Experts of a small language model.
Size: 11 layers, width 320, vocabulary 32768, 64.4M parameters.
Training: 482M tokens, 5455 steps.
Below are experts of layer 7 (counted from 0) of a mixture-of-experts language model. Rows are named router (the router's row for the expert), gate (a neuron's input weights, with its number), up (a neuron's input weights, with its number), down (a neuron's output weights, with its number) and show model dimensions 0-63. Each number is 128 + 32 x the weight over its row's rms, rounded and kept within 0 to 255. Numbers have three digits each.
Before each expert's rows: a language model's description of what the expert responds to; "comes before" lists some tokens at least twice as common just after its tokens as in all text. This comes from a sample of Wikipedia text that the model never trained on. Tokens count by the router's weight.

# expert 25
Description: Uppercase letter pieces in acronyms and codes such as P.P.T., U.S, FM, MPC, plus line breaks and heading markup.
comes before: "-", "_{", ")", ".S", "E", "L"
router:141118135095148123134139095158136103106130106134082094115108077173131127173126116155056102115106114123165134172129138153102113098151153114162174125138127069087097129123098113128134167140073149
gate0:088119125129199152067177112107191114131055120134075104097173180106122123118079115102105138122070129140144110067155089129133174108083067128175096121101105115140108123135155137079095140141186175
up0:045128167135195139102111142148204151113158174156137145148154136147152126153120127156161172133108178127138095176122150149122134112167083143137094148170120163163123118098091145113048131137130125
down0:088131094123141107104131124173182167153115142169115153164147112104142133157150178118105102116139059135141159145118173126087130209155098146072108117139119153215098112139172180166133139118165119
gate1:123165095103120166115153102118125147174126110155114087113131148077107140158116132125100129114128128182141165126084219143130148106135180201106170120084163117125150116174145113088183120099085100
up1:142095128152137118120171093091116126164102130165199039153150099159101121211152081093051168137174145146177124125117162127125116152133144111152171138101179127114087068062107114090094103146151163
down1:142169120141153109116126130064149102171086157149087133108179096140143120118062103145149095118106114165142127156149073110084132113132099147086104117117142189186142186157077189138119126145169167
gate2:085157140109122167168111104124123118102132138165132162171100144186127142089177131114047159112166182111150151140149168131149112163194170116074134207122153162104114097102082140157125130155124138
up2:092166156135140119174155161129124134132115101168163103139114138163178111152077119083097090133161149124150173130142145085117134218123100149200186105105169101123107061150086127116060132069109124
down2:080138161152156120161099148143127164186159210131112081084160149153166111191142155139132126104124165148185091139138156140137138113190114105130058097111114120106086176138164179124140147128102129
gate3:079086164115156110158176135112156115138134072127131103137091145188142106061159065121161107120138094133161170147124083071135138111110052123095148152111100132118183139222145148132163127188161162
up3:058119115124121085087160110113096163070107116117190137138140168115121108154145148155159101161149125147093151116120135111140073075153083173169155105095159081093149122143136151212125106155145126
down3:149075146188176142109214156078110199170130123182107139108093134162103139160087117114148132160122100075124159127163182169171095111180121128142093102091154125115143097108157084091117125173112123
gate4:121097169096122147097129110191145120133141157142087164119121156157147147087165159161167223110166117145132133162157109132111188146115098094114113108101118126071080082105090115102158128126124147
up4:098116180161183187139120083112122163135111094137107117129091091130114141113073112150091183132178071140105147136134156180103122157086203088155114063121120086145077096088113143150130130123074173
down4:183190164134125160154128124122160125105196195110125167125118139146118152112116110137089125141220090127070158121167205171095167141189116110101131242123145196181126174171121157164154103100141138
gate5:063108115109182151114193121164097108156128174146130123177144152162104126147144089117120122165159137092117130182126139199139115109120128105112157168126168151097144121138162137078160081120095128
up5:138140108144171130102160150131146133092100095141160126126066123110101180135142179134160129113071149130045104104073119179154105090070111125093101126111151138152159176076148124081186108172138098
down5:113150102178128168071077110150231109114184122169143077106138148111094122145112121125092132122163126143142124193166110107127176129132144121158170127118118039189166143140136099162097088068144168
gate6:133165138171125111103092128139140124127169132122072065094165111075078123147102075123076185110097120145143116114129097169093068147122144147108088116091122085110145092118147125095145114125139120
up6:158148102113131155082157093113143121103081112114140236141150219171180111226105144119151143099133110128127096147124049167101060107147138191128147144127141135139118134132119149073172096174102134
down6:159151129103088059160135148163134145137091118146108134108113131094042192115130183108112124110149113160109209121096112141073155113142099173093089132115134136238102143146129140093111111082123122
gate7:102138173131134144063172116132164130143140121131101137109122160125105173098143174163147075132086201085149125145122135124110135138134090156123141119105124106172103099116159117108085119143116107
up7:106128136101160116065162129160097135099127069147116111157164093149114115177097108199140106133085096160120101081142067159150143112129087123125153099122095100107148160144146150136163116193158108
down7:098171102099100072134158129142156116091115137198188096185149131123092138172118135165104119165128117142180094069036125101138055096078176098125145103132125087084190116100155136124126162125169142
gate8:096145116123155122139132107130115140103114078112175102183144134180095093149163101165066098154140067151101095158133076157096105117064078116116076146111155133105096159095115163097131144133148084
up8:096129190147124133095123176105170114140136123137117117210109180138154101095141084089115129161102157175120115117146158132087142088150054068129074161139125109126117143116110136117102124100198112
down8:167108142136109133183130151112168180128140130126173109155145070186162137165146133132089196143053126166131179098099148125198112141157150141134163189167090147148160198106180122109141120123129066
gate9:125174062155082079140128158150173124106107106096055152107158146194137183109142132160116122065123103117115101117155101164057193098074154157103135156136072111162119120110128109136157118115126107
up9:136163174170119140127130165134138130072148080135123140062120131096112111085125082137123117113116159111149055082114111171129148124151119190101183117148083130133119181110065110170096179131169152
down9:103096108063068133115165161073163052132088130094162115157130134144143136132101176096118144185111153103107145126123072144138119187124121063064070189065114145147107143118110122127114166186124110
gate10:041145133107149135112139175119093139062090149143184120168098162146104133125113134119168103130143102127105151119160134170165074158120138150120123107078095190122215119087152124097135125140117089
up10:160135122095129157144120161099124132145165125167093167178089106091070105138111109110119094107131165138088144187174088132148088088112092103137130098183118120100114117089153148141109156079140128
down10:112173128082117109126162115170105137110107150077112173061091066124133135123161144161142142152092160109154137087183071134112126126059057191066086134117110115108131208037127142153105132079238169
gate11:109120110126125117087117116157130178028099129114145146177154141150092108134134157141147106162109136102113129117081132143143177172125132097140152107139160106073145132116074077182111121159100109
up11:098068140113126128170104128057170095095121080121125150115153120102138146136116135152069098152123164139103107150121164194078159147180125116075086127162095138147094151218152145101121114104126210
down11:152081153155145131064096144117148185131129065180101126129156162178145144146139079136122156109067112137099077140120153101080160097198130093174182110146116098202121105110117112128213110161179132
gate12:064083108085115198130153151093095070124126109103143109076121141158091110123147114171113140123156130117110182146113164151092157174152182060154083172096155125161099134155129165155176127140123180
up12:141168091101097065135062135184138153130091129160110156102135102152113090117144144135181128172127153172089168133090102058106120180116141241128134087122082125096164129183137105115113138142140164
down12:103167089125118189118163122133116075051112137181135157088169094158153080153157100100136160114148125090093091127094160096114117101159191126189095100175087200185144124156080130124159106118113117
gate13:146106114118127144157127125112111140107118147143128187125130139169079132174146118113156143136170125097136180120141120118167104205150131097098132103064180137083094167124170132060120131119178155
up13:139114136170138148099134165124134061167117083134118147109211114192180076075130110122131091146143129110152157156144161068147108145067166161166163144140115137146079074134196095145211093152109162
down13:161119117088098110108136121119110117074122123117097127123109082132143112102054125129168149117177164099223103153103086152162111072127113147153128121097155136067140151109110057084150147079113186
gate14:104110208112126136062164131153124148166099164143140168103144124116134114162145107097158146126173115136147110063122132166104139176096183123138107112157086094187122119115147054142146083166072139
up14:159116142063079130165122161132126206165098111128136172128131127145110155179115139183166123098087120057093178146110071186131094156097128056091223158161114159099096145153186100076096119168078107
down14:169138121109183134071178106061129120107113161097144114157154114163124076140136101127119088147100130155122173091104161136181192130099168169103174118134147138092136120162150176148100102182152119
gate15:174042110150114114108137109111121087157162162150142129093131127124126115147122142084125129103077109161079130079104173137128134167096142105147087074122141102166137100196159106158148082147122139
up15:163133187178093142105144150096105092121115135091172113113138096100121104143095057118091142116082094136168126116189149091132132164117135098214066158104128138122179122117169110174048127153173115
down15:131069135158184105164188125178174114123121103171123112071178140122175154093117166127109157162173113157130134112134136183134147135116136065137129095111144131134141176103124120107092167142122140
gate16:119094096129098130147102166093139118168109159158113140129140125132135146118107089138150150096108139139149117162104105130176174061137147158122141152134167157142121118105152205201113105122101093
up16:143164138165136142126185105103107150158133124131133162053052098143096099127125116136133109214154123127115213115161136129112137137125080205170159103110102092126097133172149092174107166147165136
down16:127106150124101122174153129139098121116187079080127090104132197144107040105061167117114153060109116128134085162095167127113128110087106095099159112087149177254123137101170142096118092141138106
gate17:159156102150147103107119047152126164111150098123152124063120106162141148083109148147129163108109147139129150104077125150119138025140081093090150097125164130130154057152091129123156135134081095
up17:104150146206096134126072156192126163105193127162116100124070135115113211145148108131117144111114105107140164198166110114151122124115197141112075141137126084130085151109114103182092120183156113
down17:150158135160134103146141093150140119139113094148115106132131115117061187157109130136118232122119182126128121177155106113096167113128166135126183184166104143030148132138134135136112119142077132
gate18:077101087094096135136127141107114083122119121121144139132127137133135120110134074114093183134087146118131148120157183146131152119124179102162127152142101137127206130127066165179102151107215156
up18:157088160145111112111128095102117101130114125144182146129149101183077149167121114177152084144081170128147100128140119125126084112149079186122090140166153144144145159137127112096134158180176072
down18:157122132119086147079120110087128110122116082048119152110126172166181144104160133095126077165136111162110072196179120135095149140122180162108224142118140147140155109125092110085121116133101098
gate19:151175131102126121119127161123088150151139100114127106084107134109074113063117170073146110134133163174139172146176138101121175123119091111090114152173175087085151075086122156157127105107143099
up19:171206166090209139137118195105145128100094147165168122101084095143128093085171116100134112101154130178165164174095110140111133111163157168096179118076121106139097092157115142102105130143145168
down19:129103141123056172128146120175151176090109161107123109153175087153166109108163117130183127142121133141111142172060076136113116122154164164119132099147155113095173154085134088152168159146137068
gate20:141111128130142105099180130082157081098117135136149153165093081140141075135154106087154170147085151102184114086092191122094096053163201145132113146143082142162169107127051124079148193101083121
up20:122145081184140178127124095139100106202120155117128101162078105062090166129111082110099151129152140121112099173127106131127144150145112095103161075078099108122113086065157086094191115130164138
down20:090142151148124097121050122111079151127115075144125118135163106111156132128082129151089123132091124155164139128082052129143176099054137142119138160148100029092176072129159134153144094125117146
gate21:183095109121091135124131053117087094124142125133128094091162073156117137104127151130162106078093091113072109136139143088095110148125102108114133144088091101156134136124157132160124133180125147
up21:118103075145069155140081139124161118110142104125096184083058140174117150159193102127121131155136108123094119099123166081114147137112138129131125135143097132123149074084077105143164128161099123
down21:144123091114126079083087087164143151135129137130142151064160144139087112188151129113119121143166169137145198165045170082102120148177140116116097070155083130077062112146146147130126121141144102

# expert 34
Description: Pronouns he and she plus surname and first-name pieces in biographies, often as sentence subject, e.g. Sørensen, Undén, Smith.
comes before: ",", " was", "'s", " (", " and", " is"
router:176126157068146150153136113158178076084121121094088155102119075177154083151126080161124111138126077110168083173147106122102106073152127164147159107151171042096122154137076118126137195133139154
gate0:160140162140124087100127106125137132146108108144164174184120125133147174081100075152158101144103083122135131139119075065118134134119096119166193112182134148191131088108095109107129097140090191
up0:169074185105123111149170140040095073125141145137090070136178143086126140099106077124136093135123097078130171122131153135142161134097129104141118168165180181136046065127150133037101054094114110
down0:139144122063124178130137085081165113097160199147114112117148130119153105122089137114142100120103093089166149080182101106150078134079118132082096163092133182144058096141222127081187109123117123
gate1:171124180173101191160048101093053110168123141112083111155142138153099181093123087081098110135105113092083167118122135078128144117122158141095121096133183094135105145095127152126085108167156117
up1:123191139064177128118169145111161144151150104168169153093078165083111080122107160099136154103117128136141120157081135116139109107129110113217082137102162130121158133130158141161105101062108201
down1:111144147079117131166100120148080158150104087153119108124124143144127175133102144129144103161111116133107092164186135178131103103143145123171166105126134171051114106145190156126146075128135112
gate2:116125097080131128143125120144124114108122167108130075143121075125092118119134167148141105083151076176080072164106211139094156123131117092156101083084099102134185130156070139150110116174108144
up2:158133107163165071097112089170118093097116119174080116121133126120154146098133126150108113103077118122101179096130117104138083092080119142094100146085188140131108151113116147089119110146097096
down2:164133149095135088130152101108126113107167113143096121135050143181168102103148098130076128094175138111113095120187080185136122102145108136092115158184074206030070102158136123112111142099096146
gate3:175111147134135080154105171138119118145122139119146147148087144155094152088136120122214149132147072139061092099148100134146125071116146134125137091137118103130184096147128135124148171102172139
up3:142176061110118156109130173117129167138120118128138121078151115112119136154152123105135036118151166130109116077093124124089132145093177154117143165124113163194103191167159112105161141136173187
down3:127105139145157150099161142180142033064157183092128109140143113115136143096125126141090155183169113113143110157177146091133120169160164148127139147097092153130136154091114159155152109164065089
gate4:157123103118165135050104089145141148194103132166211158143093071141137118132172128171132136131097181131190148117187123102111140119159134161093171146080098147075122088141184093009126184110154122
up4:156149087150183096074129085107131134105123132170172142123101100069148092129114214120118118140082106089130124088158119126148106139114111157155119126109101163142162091139111132063117154118155106
down4:127133099207175135092136081140120127155154196105163054087164113138088128141125104200111124195129192130215189095135096106115084105100126120125167138116167120206081111131128114142130132178181102
gate5:133127127164133132120160172136112061123120135119165077106108158100208058147164108147102136087112148111181140101126162146092153143091151103119188126093135199102102117117135151106078108120115166
up5:081127099074126162102139115150106043105157121155094120126137089197149172090087147159119158120147147109112132156130152114120160200137125138110123162118131158126150168091099130122162090141208110
down5:108108170150154144143143142139133100103108088194119170166109151198104114128157154143116160084110159156114116176182152117131084199117140133054172092147134111166084168136067105090104068087105123
gate6:126141120120136159095090110141131183159182073127151162163169065149138062114082133160172092115144096146142162084098129087119104115135157136106187113079126168132123129162138138143099133117112137
up6:168167131127154170164096115098134097159113117088202209088174160148165101086150106154194120145167102092181186124089139140175110124113097126171130090107133155131127166118109099188142133099095159
down6:092146139151068103099122128162071164134115145102103072169105104120065099102177105126131142092162199108117121116094156164124095135120169129133046156157139188141162118122142139135110088111133049
gate7:099093139086127193117142074146138114082120130160131109102108174152110138167148087139146116112094186191127103075151166100132129118116160097049109141124068117063150155125148119113077106159115125
up7:135116153103139099076158192040112077129129147143137138113122116098126116063128149158100180180120110086118153139099155160140155171118166101154126120143245143185103123155067102147174121102137159
down7:123121122094151133127146057076134070106142147091141154146126098104142170109101107125128084141137144086111118151186165130213165081166110079103107175096145202087068132164170122186084085117091162
gate8:083153108199152138110124138127109097143167142118189060161136188152128088103106130129135078177099174101098168121157140148120098144149162118105085148134126166094134102093128114155052095072147145
up8:100144070128122149105179106115111095153167179119179145088129135123115145171086141139136155196191100102110164152159115137130100105130120156167181193136117164132074112179152077105112169120151149
down8:125175181102136177139143069153038114124128135104112124151143124128094114121121090139180115165174102090104107143125118153143151110141143145140180144180146082139129121100132136168102034121119164
gate9:105109128142079096093138098101126127186118110133146127136084147152094116135114152043152125156222180132114135162123154106053118126141149156094112150112188096135129083113093082143059166108123102
up9:126034135129108115112089127156154116139155127177053093117127205126135117145097162108099166222098078206120099136141131156118112096143112087121079135183175155121152157155150127135135145164166121
down9:091112147115144132128148097059139174103068143072147118139077117155127119168123156130130054122127167163143142154108110181106140100145137149104148115094142042033119084177141141065147111160115149
gate10:100101163122118181160154079147099144123146111083061100086114144108168135090075132095140095124166141081128143135087100106123117095128183130129150111175112150118086154082111100141116131071139104
up10:140191144139191093120100164157153072159131121164106159154096099109163112073119156140113159049070137110129132129136143137156187117165129111117110133079120191139176153137178114117116065110107154
down10:133154135097151114109117144138086162107127126160081102125123136098100099110147136117146104049133146129112122173130124224122184103161145036112180135161111124203143147104110112119101036081130098
gate11:188128176157143185044177139119117158156120068124177108093080081124044101085119140159099140135153070114177154149115128188133152192154155148139120138105132096104169145103099111087051163067097159
up11:103120095135152161203142154115107074197138149129150081123144143137129099189154153122164124105125111094081104100159127067083110108119157164126060117112155080147135126155135134166184171139123190
down11:092196117153164125118158147141101089177155120196151081138100139142072132124132120179094116141161053139153176141157182125136166132134171102142077136151108151134128152118118202127113136158092137
gate12:095141108167168166093185080132117050139194142160146134083106125179110147135154141101130090131115129124146160076144171071141086095142116112105101139118093170166106184164130080110117086133137133
up12:095137129116143174121141135112100178127149117077041096084167139125149153094169142172160088107143144085132157120141120155157101167106107116112131084153073172130170100133157178133183141111120168
down12:139139112185202101110180119179150164109188207104144108122172128113165178146201117105099127156159139072117083102106180116181087144139103074111086109148119163058083118174167116154153126103100104
gate13:097137162113133054063173110138067169183124021117157163115087094095106195209153111146111095163151148130085144134123153136172136127162145148137119110125181215149127092107127120146110157106104150
up13:139126112102206065076146110148068156120123073184134126094125149096148105217139104072123115149099146109113134087078160112121110112100164160152132136106141099125136134079176155115160167145160149
down13:121109162133111088131220104092124113161090082125172138134120122130152100146164122146119148144211123117073128092145112124134087089153118148139110096142180150189094114096158140102145149211107125
gate14:113095155161152156125115036122099162082140143087127113091138122175112133128114106185161087098140178097158180124165092132195150110144176126138161130167150158115093130101161152082180179140128164
up14:082106141213149111119082119125177128096104090124154087152052157126165182166137122165144113127119106123123099089173116135190119123109166125192118142156128074116086124085222143113177158140139168
down14:121187130098098125120131156100152137085133150111109103163132137181102155115099061147117093135086094115079105131115140111095118095135136120114137125188124135251126148136163151131108100128154092
gate15:146120176101149096099124051149170084149141183132113171102131098165111105059105125190152125099116125146199101171191094113063134147164117151126156082100155164166156142146151141116168110161136152
up15:065106044117110127184060111133143198137093174163098111157145155115124186184159113064107083140117082068086133137083146144166103101190085109161121154093130147145108096146127104122186137112125041
down15:102175122154249059107121107134181104171059174074137104139100089092094147108102123142164108174089137097120139167180143115113124122171148176110142185141158103112154174163138204175129082103126162
gate16:126150165098154066149144104184137035220112122159148166118100137109127119115111107106118144092111107128126148136133157168098117127155081126188129156176161173133121174133127143115111181142099069
up16:147100126114120070095044179138145140098131121147190127219125079138138174121133154110138148160142039120087100120116137144166111146142117107098136161080075125100124135093133154100134157134121104
down16:218138123196123152109158130153183151104081066145162140143111137108118168154124144098097137117103109091110118088101137170148117150097107099107188131136144120055068168147153109231130155084201197
gate17:115123132113129109146099125110116139134083158159049191185091105132112149113132066191130110120163149120116107112152125115127100092085106055170119141123106158131142097068154162152122121162126090
up17:169149141122141109124143175124137117168106099184092137171079077077129116100159166137102144216127133146111151099176146155151127112152137122101118091195065098113099170100086085110126122140156132
down17:031098133144089120125101071152190127122102148111182103127133156090123122138115154120128136097090123109186144174115175145079131149106123097076158110140179049129165122172110149187115162076099139
gate18:184168160061112147147129114123113138120142135210131181112176128159130092102093122149094135167125157143101114089128158131068077144164113132104124172145118148137143133164170094062123127162142119
up18:115102131164088155128117097069135092136127152086141126146185111143097166139139095157152154096123176161110213165150126126160150112096153186064100191161177099110082141146100134154121144144126158
down18:126180154075057136136105095140111163142166134110095171153128128169098072120113085117114096145155181134046114081161121112161161135109106093149138085114150090165119156126108100160168201119139122
gate19:128185144135118112143161147161152124172112144133145103094137132174197108109130154096124048150140140146047124093132160140164173114129137175180153130073136125112119146161121160143165089190110146
up19:095103142152138172125163182172100070142115099098156095142192093107105079143171166174180084125169144158093141159127137188124165189130119182113154117099090105102158084167174151093106158145110089
down19:077072127136174113122087168055082129091130172093109140110055151128100172098176173156096106163170080114086150149125144099113072224145112124089084133096121172119120103122085074154067124176103132
gate20:117115118115148128100131097134102096178145099150181134164108141173074123112153148110121096154140115073114170146141173154105109125172163150117040087176101126103195115089136149177150128096083143
up20:100121118134113149100118183170170126077144132119132137092170091141143138128148065139112127125148142192080151109119094118125096134098082111168181156095130096129099121155107111165101143147172095
down20:121132145082108159082139081076132154123120074126117167089161173094079131110144079141132072102086129090103173092156115177135092129062176123092112175132152135020047139154143108179128111052069144
gate21:172064102156164109076134119095117090165107144172139139128124133151128156106112166134113118176141122108086081184143126177069144102122057174096118126186115181168144110156134130085120091121118113
up21:091069161132114122205090142118077081078140136101153092087132165104127148116149151140113146074128129197078070166142140136114145144170095135078072134160191107107139068104145095178096122072103140
down21:191085125157166110102121071113175108133101147204094149096101143135158135152125150100109144142142094081097104187090098101130083115048139160103131154091066111232165090093105194117100099088102110

# expert 6
Description: Colons after infobox field names, plus dashes, pipes, degree and prime signs in coordinates, e.g. OS grid:, Position:, 88.25–.
comes before: " ", ":", "3", "4", "5", " •"
router:089105155099158196176172121139132117127131130087082076120149076180166111171127118129085133154140098096181131142073169158113138115160142132191158141155171123073135170185063099116111128081120144
gate0:122135159121163076123174107100188151156133111150139144098217136173158139115152163098157158143129069084137129088093163081107150084104132124114100161174140146135117146114166175099062157146072129
up0:109113171102155114081114143098175095117132103101080080030131186099107111128168122135120090130098126086144105110130113099150120134176154138155186181147136135132145146131168066231122139122070161
down0:126124109162137088133159104158150122113142110172166102144106115134142172146109147138087142145115147168131114197158118099102123100132177186095138145146121043076108065147124154151180106116130100
gate1:146233149117196029091145146086084151144101123140167132138110137140096173103144116169137144091180178097147099138114116112100119145104162115124126141060134105126132144127145111163137130134097231
up1:147159111156062167109196112156131131152081073138157131075151084138131115129090160075132138111149112092051138191157108080049114138100134177112101131160100148156130134115159109144136139084094143
down1:141130115172134105174132157113154118105110060103157165139116082147105117071090148167179145106100189104088150109122143110082153132142122145215113148098131147154112119113125127083135098115175162
gate2:159137103109187127179202136162138107160177084143099168151086113082214133150133167109121089152115170100136088131077055137178149076116122136127146125137106146131155126074131107151130147207115098
up2:125179129123122119118130164136148082095116148123112146163091115108101118153142134091073119101124138131168089134049072113139125080127111116081209107136130107095172138122104171136103103146124134
down2:144137139109121057080142127150114161176115086130099166162143083103120160143127138130105126115178119171096112138145115164110142108143154066129063137122140024075145191086149134112130091135153096
gate3:118137047120190161102110091134134149103136114099121123194093114124127148134152136092097141112138143157139111109147165049183182120129113152155198154130118141155131055132118123096159167166161137
up3:169049118119143134133107162138106142115121114076184142165086084100213115140151153159119121115137066132133137146107078142148126068131141161128131088096106145131166108066169161078121158122138145
down3:136129163164178164139135162145118172145150164126151124111132156071107155130154099194074130119121124131095167163134081138089162120071144109157129185148121134201127140081162064167169058113128112
gate4:163122139150184095035093072126136146185156158080088123238110146121145110104145087115126149132113169137078133157141119134162077077149153106155139159171127112133078081124112117130088093119095140
up4:107140075116107099060118105162148162109120111137148147147112089078125139115148127198171091155159115115119130142135154164099174083159135113130183130076116143080170156137113131074099150122129095
down4:139090128106141149136137119164125123116155146130139129176092043078138191140131110204140161204163075115148112133162096137156096143137123100119085130096101108087091078104162129105147135107121118
gate5:112151146101147202101040123153092102134180129099070099168147087115096102158115104103040145156164141091124113130064096100128115149172150160079111140107099123094146179152130093205137126070143120
up5:126117130153125141149077054182133149099087104091147112159109121069157154180137125124149116139112159109091091141137182151075133150135131100090100090124124100120145112128077110143072168121163132
down5:155106138131153150148129154144184214101114118132091114141136131140111132121066115156094201144136089077165119114141132146123151173143120151181079070097090200088155144141092132135132173142099115
gate6:121152124197136110140149145184088114134157083079137144111124167065122118083168069144171137087151080130122143033126087127158125074130149124088105149106126113131129135115122182131130148127100183
up6:143113090126099150107157182220127092182121101140136132120124149082102123096132078133185067117124104180138182138159086131164155143084119172135162132155157136164155161109138135158100148101123174
down6:100166164131131103091179173140170118147130137114072065151135094075132160173178149122157107184193024113134121090151147134129161177113144136124059119106103104125195143141132141115066098115122110
gate7:113121095072135138179142118137102159171111118147132087185126192149121083086114152081150128122097149070102157135166136144167100094083117080079156156091103130152121117087135079198159105158194136
up7:074135069142128065118105060139120152152179098139090085169130188215157076136102113127088097130103143110090126100160223171162101094127108101087083151191167114114183140081143077204106137093131196
down7:175108121115132119136059169135121140157158149112145106116149151114199153111068090136119142138119181065135126094121092141109117176156146140100125163134140086050110127130079126116195175217099108
gate8:157112116108123128140104116065135131139140093136142209119095112167117140132152134106122083146159179115086181174132122147092122083062187141172118132175127143108137120185131094095103145102117111
up8:115173145123137099190108087095114142114190160146212084076167186130127110096128143168137133089104127133080136132125182153149128084125181145142124155109151158109121127121162116197163134102096080
down8:135159073047138162114039117116093171155106123145101103111159104150167184184065129144124119096105106121107096144121125098103146107116129102215113149117080176111129107138116144229157139179107121
gate9:143144121174110169098139143106122110134092061118113109141140135177108146112129108180173163118128100127148136114173137175109122131068111086122096114196154143114166176090106127134100156138109126
up9:149139115201141117161150127129088170107158119102133108077152182120137140044108141142084138205113137133184112127147131144120118120165136187116138111158093155145146120155106140113126082177117098
down9:086100098140166167052176141117111125127124092124122065157181121126135083141139124115121160136069138189154086130129134107111142134088112059085121204133150168120056104174105107177099093096138140
gate10:152216189116112139200170173138149143126142090101126155206100132112094121144077156130158138105135117086161132157162106138097165133151154170120105152124105120122153118132107118113122123140126158
up10:151181110086107115127085074120143139133093139124060141173159125082093163111170139134074130127146172154101106133167165125060135154147103076207125098133159129113172135079142123101123148115170094
down10:130165140152140142168187190167117118113116095126076107109136138143067139148163093077064100130111106148135147164200201128137130133142100136177142108134101183169172205164161174094115146127108108
gate11:114119147213080154145150146138127096089140172169185190151112119126083120108121121162126128190123111070092139131110160128046142082137189113143081097163107147152079112136141142102095114189101165
up11:149174131158156099074128114120121123067123108082121097200112203159137067146104105161148127170120128101160146121130158115121112128143160137115089164148107144085135064140127097110078090162135142
down11:147126153136085120134106139139080102118087094123139084138173151152133121135153094145127112159089112096081150151167136197134114120129145162119103144133111126059153140136126138065126131126158118
gate12:119178067159181077170071114121124123091183107186079097092132159115137123112133102164143105146088119127159123121137101067118089130143103164152082131125154133099172142125131133182131136182094156
up12:153195181142162180108109134158152178130110124139139175147109169124143106088118183185140163116084167110181144172170137077145130123169090080152141126142192145155103156152120114083081137089157155
down12:104171161108161101142150149153089137151148091106136109111115194134177059112104152078161128120101157164113166151138099138182120098021122116118130143116120119186100186129131151073076134122143066
gate13:124134171147153136115076189146174109130136087102183096120121141125179145099163096123173106124106125075115117125107181110071137106171098161109116126077143124120105146178153126186145136109147082
up13:111117121103121130088099158187118170122164142108140153136147171164137108175106202173071146097134093160186101159114125145159215124099149144152184156127173129149098141120112088091120121128086073
down13:134133144094122104139096141103130110119121107070112142093152135152162130152061118130096134116202110180055164170130149122139133145108117128136141183136101099104105196075181066075174082117180153
gate14:122171092151081104181081152118166114121148128085154109075185139063129147099161090139138155162126108133151054055109138087108103082131169161083141134180092129072126077184197108162135110125100116
up14:153137105168105075155116130135126130095124116132103137151126131055164100088112120156130171120115148054193114064139096120120122098120114143077116129116132124131124079154141122136169098214121152
down14:114137129139112148080106130149124123095135102115130115135105134140123161098096109118104172059095069155109138133092112101116124130162059177153142115079123137066160126141110144105111143139136132
gate15:168116166151136091116133098071129067149172200073153084068101189163128119116147097123128134137075166088088146081104136065135124125116165089095054199105217147158174076103111116114125115180108167
up15:129118135174131084148109088161138121085106083153132120098133081167122149179112191157165119166148155098148129092117107139104177113138117129124144108076110143099145135133077108165122153088170095
down15:126172195168126131136138179130113175088146149125137183107113097155067169122091124136153162142166144190190100152148087156101088099067147174204124144096170138180070131161120153123084138108133092
gate16:129168127228158096158097147124134125124042118143142144074163153070104129084165125100110179166150134180060154114111099140090096140108142156117164118168060123138125122134073109140193166175164162
up16:085149082095123140112110128114150106114128147135096091144123110126134169142164124125126203132165113080108133117147111116156165075112129129071077148051078148101081116117153125147142088066102080
down16:155103112144153076161062166120138148097064090123101120146165145165157103163079125077163183113105123106103123122126116108053127101076145080141146119133079148136160136101133144099132113062156057
gate17:109098123147072177169157144153170100134108084104060096131105142138086153161083168105129096171123161141114099166120119112172161180145138115116127099156166158166045130110124151103100181106152167
up17:102149115128137119132121121127106109129082101105055106085168129151111084127120124143127108122116170134154130177118100129115150164091172123106118094111133187134118104144076115133146174098111124
down17:116141118172122103143161185167110107137161148136131152119096113126113123176161144165157168110092143125172117082137137025119140208127063155119153101086146109123147093118129124114137027132145113
gate18:053143108149097128134141117111087118125098105130102106132131138124135140089183111142109136176131075115126104115117178138113182126161160093163150157151113138080124072039093128093128152079183117
up18:142117074146154132076155128167112132107158123158141111119122114147165096088070137184111161152103174124175100126194131163149084089104103163105159154126079131120164178164130107154165074097142159
down18:086102143118073129121156086159122173067096171128163104162143105162075117105145149114132083139126104094104098120113168151095135128149142142160127139101167149207146085171148135174114129176108100
gate19:103100125107100098106150115140149142140103097159184178093092143107134123078105173134154115147136120172148160075138113124138159163108087124118122122125140114128145163107165152081127105081084128
up19:121090110094080088115140099133104139133135155169156123165151111219126091162156091127090140094164165132143140014152107122157121131160153162156134140121181126095148118071113177145113156101182094
down19:129138126192153096190081131136211042184092093116070148126149136131148042138108175099020130112135101105032148142146118097131136111149088147185078099137068162195164176099129150129091157097097084
gate20:075143136138143072133092083172116133084131111111064155107114102154132133120179109149085134140138138150182134141116132156147140120138126147111096111151130122151180129128144103143132147170088096
up20:120126066131136091168102121136124099119168092119150191135157090107188184138165141128118149137108121144167125136175137073161131139087074128164116142133126129141136133105164123201097166171110125
down20:196121106080104120098121211073117136131127139131091116139101132114130115065072149145168142133140081085115189160111082058070148118169164124093109115189163153144116130150090143098186152189170124
gate21:117154115074129141125140126167134114159152114166148112140154151089165063090151169061121117157150133153087097134146118137111125131139129140085149126133133128121081085126111140121101151061123138
up21:080139083161135077108133139144187124113132099194147152148152101156088130123174114139129176130164152149139145130081175143120070120090149161106099133049160113135151139110092078158150056151143127
down21:182149165155124149118135092091111128139169079116074104140129069157112089099108188110073093159079160063076170124103118159061108124119112135154164094083098174206093148199145106108092099138163171